config.toml
router_score = "softmax"
balance_loss = 0.00234
norm = "rmsnorm"
learning_rate = 0.00237
beta1 = 0.9
max_steps = 5983
dataset = "wikipedia_en"
Below are experts of layer 6 (counted from 0) of a mixture-of-experts language model. Rows are named router (the router's row for the expert), gate (a neuron's input weights, with its number), up (a neuron's input weights, with its number) and show model dimensions 0-127. Each number is 50 + 10 x the weight over its row's rms, rounded and kept within 0 to 99.
Before each expert's rows: a language model's description of what the expert responds to. This comes from a sample of Wikipedia text that the model never trained on.

# expert 32
What it handles: Final pieces of place and personal names (Burkina, Minneapolis, Kristiina) and the invisible space mark after coordinates before "/".
router:48 41 38 56 50 70 55 48 38 62 40 49 35 47 47 72 48 52 44 33 43 46 43 53 63 44 44 50 41 33 51 51 53 52 56 57 61 59 60 60 61 47 35 49 46 41 76 49 36 69 39 57 47 58 52 40 55 43 49 64 36 33 41 35 45 45 47 54 44 38 57 43 62 46 56 39 47 59 43 52 41 52 41 51 59 46 51 39 33 34 53 53 53 62 46 67 44 56 36 56 58 67 47 60 33 37 29 49 43 41 53 39 59 53 28 42 52 37 50 64 54 34 41 43 68 42 35 45
gate0:53 71 61 45 39 65 46 51 39 51 62 61 47 63 58 52 67 57 62 41 46 61 50 49 54 50 42 36 50 42 58 51 37 53 21 35 43 54 43 40 42 48 52 33 52 52 38 40 41 73 36 43 44 44 60 48 57 48 57 64 52 42 38 51 47 61 44 53 57 48 40 63 49 37 55 54 43 45 50 29 54 35 49 67 40 49 31 42 33 42 46 59 53 40 67 60 65 59 39 47 32 45 50 55 49 51 40 56 37 30 60 50 62 48 46 44 62 64 57 55 57 41 34 51 44 30 38 41
up0:39 42 33 52 41 36 41 25 48 42 35 56 67 41 58 45 55 57 55 33 58 46 48 54 33 67 50 61 49 54 49 59 43 55 52 59 42 46 45 41 44 40 52 41 45 50 50 52 72 37 65 45 57 52 54 38 46 43 47 57 62 49 71 55 71 44 50 52 27 56 57 39 37 56 33 50 44 46 48 56 57 59 48 30 52 48 52 63 48 44 45 45 56 70 44 43 39 38 78 56 65 41 43 53 37 45 39 53 66 66 50 41 66 58 55 32 47 35 44 47 47 54 60 55 37 42 45 56
gate1:40 78 44 32 52 59 57 51 46 60 55 55 53 61 55 55 67 30 58 60 65 64 52 67 48 48 47 58 65 52 43 47 59 44 56 33 50 48 62 47 54 38 65 43 80 44 47 40 48 62 29 51 54 63 43 52 47 80 55 54 45 54 40 72 57 66 44 58 39 46 58 44 51 54 63 56 52 61 43 42 37 50 44 62 34 57 49 45 66 42 42 41 51 51 46 43 59 52 60 46 55 60 39 53 61 52 53 43 50 60 57 47 68 32 39 56 57 36 54 43 47 50 49 56 40 67 43 46
up1:41 41 33 56 66 53 47 43 51 40 77 52 35 53 49 47 44 36 46 51 47 57 52 54 39 52 59 52 49 40 49 62 49 49 52 64 52 57 67 59 74 59 57 61 53 39 58 35 52 45 73 46 53 45 48 48 58 55 54 67 36 49 46 60 58 47 75 66 45 47 41 46 39 51 39 49 47 41 38 67 28 53 60 35 54 41 37 59 48 50 47 73 57 47 42 27 57 40 51 53 59 49 49 50 66 60 60 58 36 32 56 38 43 43 68 32 43 64 61 55 51 50 48 48 53 44 49 54
gate2:63 52 35 59 56 55 43 47 36 59 54 53 44 48 43 50 46 56 73 54 50 46 64 42 48 44 74 45 50 38 50 52 50 49 67 42 40 58 47 66 47 45 57 49 43 39 40 33 43 50 40 55 53 36 46 40 60 61 46 32 27 32 43 46 42 57 52 64 42 65 50 59 69 37 53 38 57 43 46 34 34 38 47 71 35 41 38 40 60 45 33 66 50 56 63 65 45 47 71 41 55 50 42 64 54 48 54 73 49 33 42 48 55 41 42 37 57 48 41 59 40 56 47 57 46 52 49 54
up2:65 53 39 47 47 58 50 63 33 48 39 73 57 46 38 55 46 64 72 47 37 50 57 57 54 39 60 43 57 45 57 39 33 40 57 39 49 66 24 44 63 59 44 51 60 53 46 37 46 54 30 65 43 45 51 43 62 62 58 40 33 54 35 57 34 60 53 73 43 33 49 39 48 33 44 42 42 57 51 59 43 35 53 64 42 48 35 34 32 45 47 57 42 54 47 37 41 39 58 43 54 62 45 54 52 49 47 49 41 55 60 50 62 52 38 33 34 43 48 44 48 51 50 49 40 54 50 64
gate3:49 38 46 64 40 51 63 62 50 51 46 66 58 50 42 47 51 46 43 33 38 29 31 31 57 59 45 41 64 46 54 35 53 46 60 44 33 40 52 42 47 66 58 35 55 45 69 48 51 52 63 76 57 53 64 28 44 34 52 52 40 48 41 45 52 60 42 54 50 46 45 49 42 43 55 38 53 50 48 47 42 35 41 56 45 58 44 65 62 41 44 54 42 52 50 37 73 52 33 55 51 63 60 57 31 49 32 51 53 37 57 50 49 60 35 47 57 55 48 46 54 72 58 71 48 64 49 38
up3:47 44 48 53 55 50 58 55 44 48 37 59 59 37 54 45 62 38 52 60 39 48 49 54 64 39 53 35 53 37 56 56 47 60 38 48 56 43 41 68 41 53 26 60 60 60 47 53 56 38 39 53 52 53 33 46 34 39 49 38 45 44 47 38 57 37 45 39 33 54 53 74 59 65 36 51 39 62 45 62 56 66 60 38 25 40 56 47 28 57 50 48 51 47 35 69 54 54 33 48 54 36 50 54 46 64 29 43 49 56 44 57 41 55 61 53 43 40 67 43 45 55 45 39 28 43 45 39
gate4:53 73 58 42 53 40 63 55 43 36 51 67 55 53 35 44 54 51 54 69 50 58 57 48 62 40 53 41 47 48 36 45 41 60 65 65 53 48 50 66 51 21 50 44 43 58 49 41 58 46 61 59 50 50 61 40 59 42 60 62 34 40 42 44 39 53 47 39 52 59 53 59 49 46 61 52 31 54 58 43 19 42 47 55 54 46 63 52 37 47 55 64 58 51 62 42 59 64 51 68 54 36 33 41 58 69 57 38 41 43 49 56 52 56 53 50 46 55 54 46 30 32 37 45 56 59 32 64
up4:36 53 35 52 59 52 20 58 58 57 46 42 34 23 49 65 52 70 41 39 35 49 44 58 46 45 59 42 57 58 72 56 57 40 52 43 56 63 48 37 34 57 56 58 48 49 42 64 49 44 66 40 37 52 45 37 45 47 44 63 56 50 53 54 59 65 42 48 59 54 62 36 68 42 41 61 46 47 46 53 51 48 42 58 43 49 57 49 59 53 56 68 31 51 35 57 39 52 50 75 44 50 68 77 52 56 46 51 49 40 39 54 43 43 51 44 63 38 41 50 56 61 52 61 47 51 50 41
gate5:51 65 42 45 44 68 46 50 31 19 49 68 50 49 53 56 38 59 45 59 47 46 36 53 39 60 42 34 44 60 61 48 64 51 61 62 49 51 55 66 53 51 46 49 56 57 43 42 53 47 51 64 72 47 59 53 40 49 62 51 42 34 51 52 39 56 44 39 64 56 55 45 62 62 60 46 36 61 40 37 41 43 41 80 54 52 47 38 40 51 56 57 38 54 38 38 62 36 55 55 30 44 56 71 33 42 47 47 33 56 45 59 41 43 37 35 44 42 53 42 57 42 46 45 56 60 45 61
up5:61 60 40 60 37 49 49 62 42 38 33 63 34 53 52 61 61 53 56 54 51 55 36 43 45 66 47 56 49 44 44 51 47 43 53 66 57 47 39 60 50 46 41 53 40 55 45 56 50 71 50 64 58 69 65 57 48 27 62 67 46 45 41 58 33 57 42 60 55 44 60 48 51 32 54 39 28 62 46 55 56 36 57 49 40 62 59 43 45 55 49 46 33 43 44 31 62 58 55 59 50 65 58 64 33 32 59 37 32 36 49 46 50 52 42 45 65 41 55 46 31 34 49 40 58 61 61 47
gate6:33 48 51 37 38 40 38 62 52 58 67 27 32 59 57 70 54 42 68 39 41 44 57 62 41 36 47 43 56 62 42 56 50 39 24 41 39 50 40 58 56 40 51 35 50 50 52 55 43 59 58 45 55 69 62 38 52 44 46 39 47 44 43 60 65 54 36 36 49 55 48 42 47 51 38 52 33 50 48 65 50 49 42 50 43 46 44 54 42 40 57 56 61 66 62 48 60 63 45 45 55 67 56 59 44 46 57 45 47 32 51 49 61 67 52 65 55 81 60 33 46 49 55 53 55 45 54 55
up6:59 49 46 57 34 48 36 37 44 46 35 55 52 51 58 53 16 57 26 54 36 62 52 33 60 54 39 60 47 51 56 60 48 65 77 54 53 51 38 44 62 43 39 46 44 48 44 46 52 57 46 41 48 47 45 49 60 61 41 49 55 51 53 56 38 39 61 47 62 64 48 53 35 50 40 39 58 46 59 46 51 32 62 44 47 54 38 29 53 80 66 58 54 45 60 53 36 56 34 53 56 35 42 53 47 59 51 50 61 27 61 63 42 40 43 46 50 59 47 40 57 61 43 47 45 59 59 43
gate7:46 40 41 59 43 45 51 58 62 54 46 31 47 59 50 58 44 60 46 42 38 39 50 49 46 49 53 64 46 55 49 48 53 64 49 60 57 44 34 49 54 37 47 21 57 69 46 60 32 65 42 41 47 58 42 69 45 53 53 52 41 56 59 53 56 44 46 70 53 38 48 51 53 41 51 59 63 59 42 51 40 54 22 50 65 41 59 59 56 73 65 70 39 57 57 47 56 47 45 55 59 38 31 53 22 59 43 43 44 38 47 54 61 44 35 58 39 55 44 64 49 58 37 63 37 54 38 49
up7:54 43 59 40 45 41 53 43 65 54 48 58 40 48 62 59 43 41 45 50 46 44 24 34 54 31 63 40 43 59 58 40 67 38 42 47 51 34 34 38 68 70 60 55 54 46 54 53 60 46 66 54 61 57 63 42 48 40 51 43 55 43 38 59 42 36 40 45 37 42 61 47 50 59 41 50 44 42 57 60 52 50 56 41 35 55 68 50 42 55 47 67 49 62 42 42 62 51 60 53 54 78 51 39 55 53 32 39 61 40 32 50 41 44 48 57 45 42 49 32 38 33 69 53 63 53 46 57
gate8:43 34 58 42 68 47 37 62 47 40 64 37 41 36 54 54 41 61 26 48 59 55 50 43 40 56 42 62 51 50 50 50 64 47 61 45 35 50 71 50 61 56 39 71 44 57 79 51 42 51 51 48 56 52 71 57 46 50 39 64 58 61 51 37 47 55 52 62 68 36 51 58 38 31 20 50 55 51 49 56 52 52 59 43 52 51 31 39 56 45 33 49 43 41 34 64 46 39 50 52 53 55 54 57 54 43 38 44 56 47 43 50 52 42 51 52 47 53 47 60 40 31 56 36 67 51 52 38
up8:52 41 45 45 62 55 60 52 59 42 59 31 51 35 59 51 40 63 38 39 64 54 48 43 53 69 52 46 47 48 47 55 69 56 55 47 40 43 58 39 49 65 39 42 53 50 79 38 45 61 50 59 45 45 41 30 47 46 47 75 45 54 41 44 45 57 48 77 67 28 34 51 50 39 39 52 57 56 36 37 60 63 46 47 36 54 39 59 53 43 35 61 46 45 39 66 57 58 64 38 48 56 36 58 45 42 57 39 50 56 35 40 59 46 47 57 59 38 42 56 44 53 46 32 54 61 62 46
gate9:69 46 42 55 45 65 57 38 44 43 54 51 52 55 54 59 38 55 34 41 55 41 36 42 43 53 43 62 44 64 34 43 41 55 63 43 49 37 39 58 47 53 47 35 65 47 43 65 52 51 46 48 49 53 52 56 48 50 43 29 46 36 72 57 44 41 46 42 53 38 60 36 67 44 42 61 67 60 46 55 50 51 62 60 57 53 51 34 49 52 68 52 38 43 50 59 61 65 24 53 60 33 58 40 59 72 50 48 61 41 35 50 52 48 49 36 42 69 53 73 44 75 57 45 49 50 42 45
up9:63 42 44 51 52 34 41 58 47 48 40 51 57 64 46 50 58 60 44 51 38 37 51 47 54 32 53 30 59 52 61 48 26 38 37 42 46 50 38 39 36 39 45 58 48 29 41 65 60 50 43 40 57 54 51 62 58 54 43 57 55 59 45 68 70 38 49 55 34 42 54 48 40 61 45 52 44 57 30 39 36 43 40 66 38 49 73 56 49 48 54 42 54 43 44 44 43 36 65 61 42 53 51 64 49 30 50 35 60 51 58 38 49 59 46 43 69 62 32 56 57 63 42 52 51 40 62 36
gate10:51 43 38 30 45 49 47 38 49 55 33 61 38 40 25 53 62 57 43 55 58 54 34 39 55 60 57 55 65 62 38 64 44 48 48 43 55 64 54 43 35 44 46 43 43 47 73 52 40 42 58 50 59 52 36 48 22 46 45 60 48 47 44 31 59 54 73 67 53 61 54 45 48 56 43 54 38 46 42 40 48 45 34 42 57 36 40 59 71 45 45 55 48 57 42 62 46 61 45 42 55 64 47 32 32 49 41 51 55 45 36 49 45 47 55 52 58 34 40 42 47 45 66 52 36 40 32 50
up10:58 58 77 58 60 51 44 34 51 57 53 62 54 63 68 44 57 41 52 52 53 42 47 50 65 52 51 58 26 49 47 37 57 61 36 37 36 31 51 63 55 50 58 52 61 51 22 49 54 69 41 52 42 45 55 53 53 52 63 43 64 51 58 61 54 57 48 44 61 39 43 67 61 53 32 44 44 39 55 63 63 54 59 61 48 43 47 29 53 42 38 46 50 45 54 47 64 25 42 57 47 40 59 60 50 42 59 48 52 35 50 39 60 39 32 53 53 63 39 41 42 53 49 53 63 58 43 34
gate11:45 33 36 51 45 49 48 46 44 53 60 33 43 49 41 54 39 58 50 33 33 62 46 55 45 45 35 47 66 48 44 63 35 47 33 64 65 47 49 46 43 61 52 44 58 45 52 48 26 49 57 51 45 72 55 37 44 29 51 29 40 58 45 49 69 41 43 52 52 37 55 26 51 61 55 37 55 59 50 65 51 48 48 54 39 60 48 52 33 42 56 71 62 47 61 62 64 34 55 49 39 66 44 39 51 51 42 62 65 60 41 51 45 58 35 50 50 52 57 55 43 55 53 63 55 55 27 54
up11:64 62 58 48 40 15 35 53 54 61 57 54 64 48 50 41 60 30 49 61 53 69 47 53 38 63 53 70 59 56 42 61 66 52 71 45 55 54 32 51 52 56 43 51 51 63 27 66 58 38 57 46 59 52 42 60 59 39 43 39 45 49 53 55 55 45 66 54 63 69 41 39 47 45 49 49 66 61 44 37 46 51 43 55 47 49 58 51 55 58 50 42 50 53 55 50 38 51 42 56 48 46 38 40 49 46 40 49 35 51 52 61 55 49 64 58 50 34 34 53 59 56 54 35 63 25 68 45
gate12:65 38 45 44 62 71 44 50 58 37 54 45 43 60 36 65 64 47 41 32 72 41 28 41 47 47 49 38 72 44 44 64 61 62 44 46 62 66 48 51 39 48 58 49 61 55 66 54 49 40 66 53 52 53 52 49 59 57 65 45 52 47 54 41 46 56 52 55 54 50 56 34 59 47 39 54 39 53 40 26 40 58 41 66 51 44 45 31 45 45 62 54 62 53 33 43 33 44 56 47 35 61 63 48 35 39 39 51 62 31 48 48 66 59 45 50 58 45 42 55 41 54 54 51 62 37 63 51
up12:46 40 55 40 41 49 57 53 49 53 59 55 43 46 72 69 49 50 51 32 49 49 48 46 37 48 40 64 61 56 67 62 65 54 59 52 60 38 46 51 54 43 59 41 52 64 50 56 43 48 60 71 47 47 59 59 50 44 70 57 46 57 38 50 34 49 48 47 50 40 42 56 45 54 47 19 42 48 35 45 44 43 34 45 63 42 46 31 32 49 47 49 45 49 58 27 33 50 74 48 60 62 65 54 73 49 47 48 37 39 53 46 42 44 57 60 53 48 44 52 62 26 55 39 47 62 61 61
gate13:48 42 40 60 31 63 55 58 57 66 55 43 71 54 52 49 50 49 39 40 57 51 37 51 43 74 47 56 59 42 58 45 55 44 57 58 52 70 41 42 60 54 51 51 40 49 37 49 60 52 49 48 26 64 63 47 46 32 63 43 46 38 41 56 46 41 55 53 61 43 28 64 41 43 54 46 51 42 31 35 52 41 40 58 24 44 31 56 37 43 49 50 52 61 36 54 44 44 37 33 39 67 48 53 38 48 53 62 44 46 56 60 54 71 37 45 43 57 55 64 60 34 51 33 56 54 51 45
up13:52 44 63 41 41 41 40 22 58 59 50 37 39 53 42 48 44 43 58 50 40 48 43 31 52 46 44 39 49 64 51 42 54 58 48 59 55 40 54 47 41 34 52 47 67 72 58 65 37 51 71 41 57 53 32 27 51 78 53 60 53 45 54 38 69 46 55 46 32 45 43 67 46 54 51 55 51 46 52 53 65 45 62 38 65 47 48 50 55 64 49 55 51 42 56 35 66 49 41 46 45 42 56 60 57 57 48 47 50 48 34 53 52 36 58 56 40 36 55 60 41 66 50 71 46 65 41 54
gate14:63 29 33 48 58 50 38 49 46 57 50 48 44 48 57 71 41 53 35 60 25 41 53 37 60 48 58 55 52 49 50 56 70 51 52 34 40 51 44 50 43 52 51 49 35 33 61 48 53 62 57 60 37 51 42 46 47 47 64 46 41 41 44 51 60 61 61 42 57 58 46 47 45 49 36 54 43 58 63 50 43 57 34 74 67 59 52 56 63 46 42 51 71 57 39 50 45 48 50 55 48 48 73 41 28 33 40 52 49 29 51 65 67 54 61 54 57 59 49 42 36 39 69 41 45 48 40 47
up14:56 47 43 32 63 46 35 56 39 53 63 47 52 35 51 52 50 52 35 68 35 31 52 61 56 44 44 59 56 41 38 46 54 55 61 40 47 55 53 48 34 34 65 44 48 35 48 53 42 61 55 44 34 49 53 44 52 63 60 47 43 34 43 43 56 54 48 57 63 49 40 56 63 56 42 59 51 57 61 53 38 64 33 57 82 53 52 54 59 52 39 69 56 45 50 42 30 64 56 53 31 52 57 43 32 39 40 45 44 53 68 55 58 52 36 60 59 64 48 55 32 33 52 33 47 55 44 57
gate15:57 56 40 38 43 52 41 66 49 68 50 63 49 44 25 51 47 44 49 62 34 44 44 52 54 59 40 61 39 45 52 45 34 47 45 61 52 56 48 67 38 57 52 50 42 48 48 62 46 42 70 41 52 47 53 49 37 51 54 53 49 41 53 57 59 47 64 46 56 49 50 47 50 51 53 41 64 60 41 65 71 44 45 50 52 44 29 42 45 67 31 63 23 40 43 44 37 49 49 58 46 42 66 53 31 60 50 56 43 66 37 58 28 57 55 51 35 54 62 48 76 54 48 51 69 48 34 41
up15:56 39 69 57 53 52 34 32 51 44 44 51 22 66 61 46 52 44 51 67 50 49 45 58 58 53 38 61 64 52 50 40 61 43 57 55 38 50 60 29 43 45 39 47 62 62 41 53 51 50 46 58 58 41 35 58 26 38 52 59 70 47 62 37 56 38 49 43 37 68 50 37 53 58 60 48 30 27 49 57 54 60 52 37 44 42 66 54 42 38 62 49 60 48 59 48 49 45 64 48 47 62 44 49 51 54 55 45 67 55 54 44 59 44 46 41 37 33 34 52 44 45 46 49 50 59 74 51
gate16:41 61 46 40 41 52 56 46 50 52 51 55 54 55 31 44 41 51 46 65 51 42 55 48 37 39 51 56 38 72 31 46 44 46 60 55 55 30 64 59 62 46 58 33 36 68 52 39 38 55 42 58 59 49 58 51 56 63 56 57 27 40 61 47 49 46 41 54 54 42 62 50 40 33 59 70 30 51 33 39 39 49 47 68 62 36 32 50 56 40 47 55 43 46 54 41 45 54 20 61 47 50 62 69 50 63 45 37 53 39 30 46 53 56 47 55 47 53 48 59 48 56 40 54 57 35 48 58
up16:26 31 42 37 57 55 49 59 55 50 51 46 47 56 67 42 71 53 30 51 58 42 47 45 50 47 43 62 48 61 53 32 61 52 53 58 61 46 66 40 56 38 42 63 61 50 63 46 67 58 43 41 61 60 56 42 56 53 52 55 50 47 59 39 61 51 34 55 38 37 66 47 34 50 38 62 40 39 62 32 64 46 50 58 56 27 34 47 55 31 54 66 68 66 52 53 42 47 56 61 53 49 67 49 32 59 46 48 48 53 59 52 56 45 43 32 67 41 48 58 57 44 45 50 43 35 48 41
gate17:57 46 41 47 58 54 62 50 57 52 51 56 49 65 68 58 60 52 49 67 65 40 46 46 54 45 61 33 53 39 35 41 54 63 57 39 46 38 46 56 55 60 42 40 71 46 67 49 57 35 48 46 63 44 57 66 72 51 58 46 58 33 54 40 46 49 46 44 36 63 53 44 45 35 39 55 48 37 49 27 54 60 54 71 40 52 63 33 59 54 51 56 47 55 51 44 56 41 38 33 34 50 62 32 56 62 40 37 55 46 57 36 48 63 42 38 53 35 46 64 37 51 50 54 58 33 31 47
up17:53 56 43 48 42 61 33 57 44 55 54 55 54 41 51 70 38 44 43 38 55 53 39 73 45 55 33 65 60 40 58 36 40 53 58 64 57 54 53 46 41 47 40 46 61 40 51 68 36 46 35 40 60 55 63 57 43 58 51 36 58 49 54 29 74 62 37 79 44 61 55 51 64 58 57 40 48 61 55 60 57 71 49 64 32 46 56 46 39 50 52 46 50 52 52 51 46 50 54 51 45 48 68 51 64 30 31 54 62 48 49 57 44 45 51 58 49 41 58 63 57 64 41 36 57 43 46 42
gate18:63 47 57 37 59 69 34 55 51 63 38 43 41 75 48 70 65 39 55 52 46 46 41 60 62 52 54 55 45 52 51 55 44 61 36 50 53 60 38 57 48 50 63 52 56 44 45 69 35 77 38 52 59 51 42 29 64 50 48 49 57 34 58 56 51 41 40 48 54 66 43 56 44 42 56 27 50 46 44 44 50 58 49 57 69 45 36 46 36 65 45 56 48 49 57 56 49 52 54 44 44 49 65 56 48 45 53 43 41 33 37 56 81 50 67 46 53 55 51 35 46 58 50 36 46 52 33 42
up18:46 61 52 59 53 67 40 52 44 53 44 47 43 64 47 75 38 40 52 45 46 49 33 61 56 47 44 38 52 56 41 60 44 53 43 63 59 59 39 57 65 54 48 58 68 34 54 63 34 62 42 50 56 60 42 42 61 49 56 44 58 36 51 43 41 43 45 62 55 49 40 34 69 36 55 44 35 40 67 55 51 58 69 59 47 46 42 59 47 51 54 43 61 49 52 29 74 60 46 41 29 61 52 50 43 44 44 41 35 37 41 45 70 40 56 51 56 54 38 49 38 56 52 33 57 71 37 48
gate19:58 61 46 49 63 47 56 52 54 68 44 39 51 42 58 52 67 69 46 36 45 38 32 68 61 43 34 58 54 50 28 44 60 39 44 31 44 42 34 54 52 44 49 61 31 54 59 62 32 70 62 54 48 44 31 52 38 34 59 51 57 48 49 40 57 49 28 46 51 41 39 30 51 56 53 52 44 51 54 42 45 57 58 46 48 42 71 45 65 47 61 56 59 44 51 62 56 66 43 49 59 51 69 43 48 49 52 46 68 48 48 42 61 72 51 53 64 41 57 37 51 44 57 55 50 57 44 38
up19:48 57 52 58 41 38 52 35 29 43 44 52 42 43 52 39 37 40 40 63 50 60 61 45 45 49 57 26 60 56 60 64 57 54 64 67 49 44 56 35 60 63 43 35 57 53 33 47 56 37 24 48 48 66 62 56 54 56 50 31 56 60 59 64 38 43 57 60 52 64 48 64 45 72 41 55 54 38 48 52 57 55 42 54 62 60 45 46 38 46 46 51 39 59 56 55 50 33 47 54 59 50 48 41 54 56 53 49 46 50 35 73 54 25 39 61 35 61 45 43 58 47 69 47 58 44 56 62
gate20:68 57 60 56 48 59 55 71 37 54 58 56 67 39 43 39 62 49 42 51 33 41 49 49 50 51 55 32 55 61 55 49 47 47 29 39 49 44 60 52 45 40 44 36 46 36 64 48 44 38 40 39 47 53 76 57 38 52 49 60 40 61 53 45 54 43 49 66 31 50 44 55 48 47 56 35 53 46 48 38 49 50 33 54 57 52 50 47 50 43 39 84 76 43 47 50 61 45 48 60 32 38 43 56 45 50 33 41 47 50 60 61 52 40 42 56 50 44 41 60 81 48 48 50 52 63 51 52
up20:43 50 59 51 57 58 45 52 68 59 57 44 53 39 51 34 58 40 63 58 57 57 52 65 50 43 54 51 39 31 49 60 42 39 41 49 61 57 47 74 50 46 69 47 38 51 67 39 45 40 49 48 41 48 51 38 41 69 54 53 35 44 39 53 52 66 52 54 42 44 39 44 59 53 41 42 63 65 56 47 33 59 42 36 55 66 33 55 63 30 60 48 65 42 61 57 62 72 43 42 40 45 51 45 55 41 39 39 55 64 53 54 23 45 59 40 55 52 52 63 31 41 56 53 43 63 61 39
gate21:50 53 42 45 41 55 42 44 47 44 65 59 51 44 60 47 32 39 52 56 36 43 71 63 41 55 49 50 28 65 53 60 46 69 33 63 51 63 48 49 42 41 46 43 31 55 28 49 50 45 54 41 47 55 45 58 48 46 60 51 34 42 53 53 39 42 46 41 44 53 44 31 49 47 53 62 51 49 52 24 45 38 26 65 45 63 23 44 49 42 59 36 59 47 48 57 36 57 73 38 52 52 46 52 58 39 47 34 66 55 48 66 54 45 53 56 50 51 56 64 59 37 53 59 44 45 66 44
up21:41 37 49 61 59 52 57 69 48 41 56 46 62 57 66 61 59 66 48 64 57 58 39 45 61 35 68 55 44 46 45 61 53 51 50 50 53 64 46 56 48 61 46 49 60 48 32 49 65 71 44 60 71 50 57 74 51 58 41 61 56 52 49 62 63 58 47 52 62 43 36 47 42 52 54 46 55 50 41 55 43 54 43 61 69 38 36 61 52 63 53 56 34 63 41 40 60 50 48 64 45 45 51 20 43 61 51 61 58 41 52 66 51 71 48 44 44 48 42 53 44 51 50 52 21 37 48 42
gate22:44 27 45 39 45 52 58 47 56 62 49 26 55 64 77 64 45 62 43 50 45 34 49 67 58 50 35 56 44 42 56 57 54 61 55 48 45 62 62 52 51 54 47 49 52 57 54 46 64 77 36 67 44 37 41 43 53 57 48 47 39 53 37 44 46 41 64 40 52 55 51 41 53 61 52 50 45 69 43 41 60 52 52 46 55 37 49 41 40 41 52 42 58 62 53 64 46 47 42 66 40 45 56 62 40 59 36 32 42 46 50 48 69 52 46 41 62 51 61 73 39 42 48 62 64 37 59 67
up22:38 38 55 49 49 60 45 52 63 53 57 44 59 58 66 63 48 50 44 46 42 47 59 50 54 65 55 56 50 46 55 44 53 67 63 55 31 64 63 47 52 50 55 46 62 54 53 43 55 70 38 57 57 61 66 32 55 63 56 46 40 64 30 58 36 34 51 52 60 51 47 49 50 48 44 49 73 70 45 44 47 53 51 57 51 53 49 63 29 36 45 43 62 52 40 58 39 39 42 54 40 49 42 73 43 35 55 34 47 53 46 45 76 39 46 56 50 32 31 70 47 41 51 41 51 35 52 62
gate23:49 41 66 50 51 76 67 52 53 47 59 38 41 44 64 45 56 60 51 50 56 53 56 49 56 71 50 61 43 49 46 43 34 38 54 61 65 59 71 66 70 47 55 55 49 51 60 34 49 56 37 52 58 35 54 44 37 53 56 55 45 44 55 62 36 68 50 34 55 51 38 47 65 59 66 52 46 71 34 46 63 43 40 44 54 49 52 46 60 42 39 32 53 50 39 51 47 66 70 43 63 54 44 66 61 32 55 55 33 59 51 52 48 40 37 42 49 28 52 62 57 49 54 46 52 57 43 54
up23:39 47 80 63 44 61 64 57 51 51 57 38 54 48 59 38 66 43 59 50 53 61 55 40 47 69 36 48 42 56 50 48 52 43 49 53 49 52 44 51 54 63 47 48 31 78 66 40 48 33 55 42 58 66 69 59 50 52 53 57 64 54 42 62 43 51 41 51 32 57 54 26 50 62 52 49 59 55 43 62 46 45 53 50 59 64 37 60 49 41 46 45 63 41 53 63 54 42 51 62 43 77 27 51 37 38 46 56 57 49 53 53 63 39 41 51 35 33 37 43 54 61 59 42 48 48 53 58
gate24:47 55 57 57 32 64 54 43 28 59 63 60 42 45 44 72 35 49 51 39 61 49 48 62 56 56 55 44 62 60 54 73 37 25 49 50 47 57 40 48 69 44 38 55 39 50 53 59 54 42 38 49 38 55 33 43 54 38 65 59 50 44 51 57 58 48 51 51 46 50 58 41 57 50 52 41 46 62 37 60 54 49 39 44 59 66 52 46 21 45 64 58 61 47 37 46 59 58 41 63 51 42 46 62 52 46 61 49 70 37 58 69 59 55 54 35 39 34 59 58 44 44 68 45 45 52 35 43
up24:50 36 58 40 62 25 57 49 65 43 37 52 43 50 51 34 52 48 51 53 28 56 57 47 48 64 43 51 36 37 50 42 64 69 39 51 51 36 55 51 31 52 64 52 59 48 38 44 57 53 58 58 48 38 56 55 44 61 29 42 53 44 60 40 50 46 33 52 42 56 48 66 41 47 36 64 58 41 67 38 59 48 52 57 41 32 38 61 65 51 48 51 47 40 56 66 42 44 60 34 38 55 68 53 40 54 53 56 27 59 44 43 65 47 49 67 61 65 44 50 58 57 36 51 51 38 61 39
gate25:62 55 50 49 65 57 76 47 48 50 67 52 32 50 53 72 66 57 46 38 63 40 41 43 49 56 54 59 68 60 44 63 57 35 66 47 39 46 49 42 67 63 52 44 45 49 49 51 41 74 48 48 60 54 56 41 66 45 44 46 41 68 48 42 51 64 51 52 47 37 48 25 55 32 48 48 58 49 70 50 50 47 39 67 35 49 45 48 69 51 48 57 51 72 56 56 49 50 38 53 58 42 45 36 59 46 48 44 52 55 64 39 72 53 53 52 51 46 44 51 53 47 52 51 52 78 39 44
up25:50 50 41 43 49 33 46 60 47 43 74 64 56 40 56 54 37 48 37 61 42 43 51 60 51 40 22 44 40 51 45 47 52 47 46 28 21 35 47 45 54 53 50 50 45 35 52 48 55 40 46 44 60 55 42 50 48 57 51 41 52 62 39 51 58 43 56 52 33 59 63 49 36 59 47 51 54 48 46 42 54 37 56 50 60 35 37 64 44 60 40 74 59 38 57 50 67 40 62 64 39 58 44 58 58 53 68 59 41 54 52 48 39 34 38 49 33 40 50 56 51 43 58 49 32 38 29 62
gate26:61 59 31 45 53 48 51 51 36 35 45 28 35 41 60 49 51 57 55 42 35 43 60 54 48 59 54 62 39 29 44 47 55 38 43 60 54 52 46 55 50 38 49 60 43 47 62 41 45 65 61 50 39 37 52 32 50 63 58 49 55 58 43 45 34 81 47 37 33 60 43 46 53 38 51 54 57 60 43 59 53 53 52 45 62 53 37 55 52 48 35 52 67 41 46 56 44 59 55 57 54 51 40 43 36 40 56 37 57 57 45 47 47 51 41 41 34 36 45 28 76 60 43 49 50 40 27 29
up26:46 63 61 42 40 30 38 49 67 65 42 44 54 65 38 61 42 52 60 53 54 39 66 49 52 46 70 45 38 44 49 58 44 71 67 57 42 38 63 59 44 58 34 62 64 46 44 51 69 57 50 68 44 42 49 74 55 52 45 48 36 32 56 59 60 42 40 48 37 49 57 48 61 56 46 52 49 40 48 49 37 58 62 49 45 50 51 47 51 41 43 54 40 45 55 60 56 40 48 39 39 45 56 60 55 66 61 58 59 55 31 66 47 44 55 65 53 60 39 48 36 49 56 50 60 52 81 61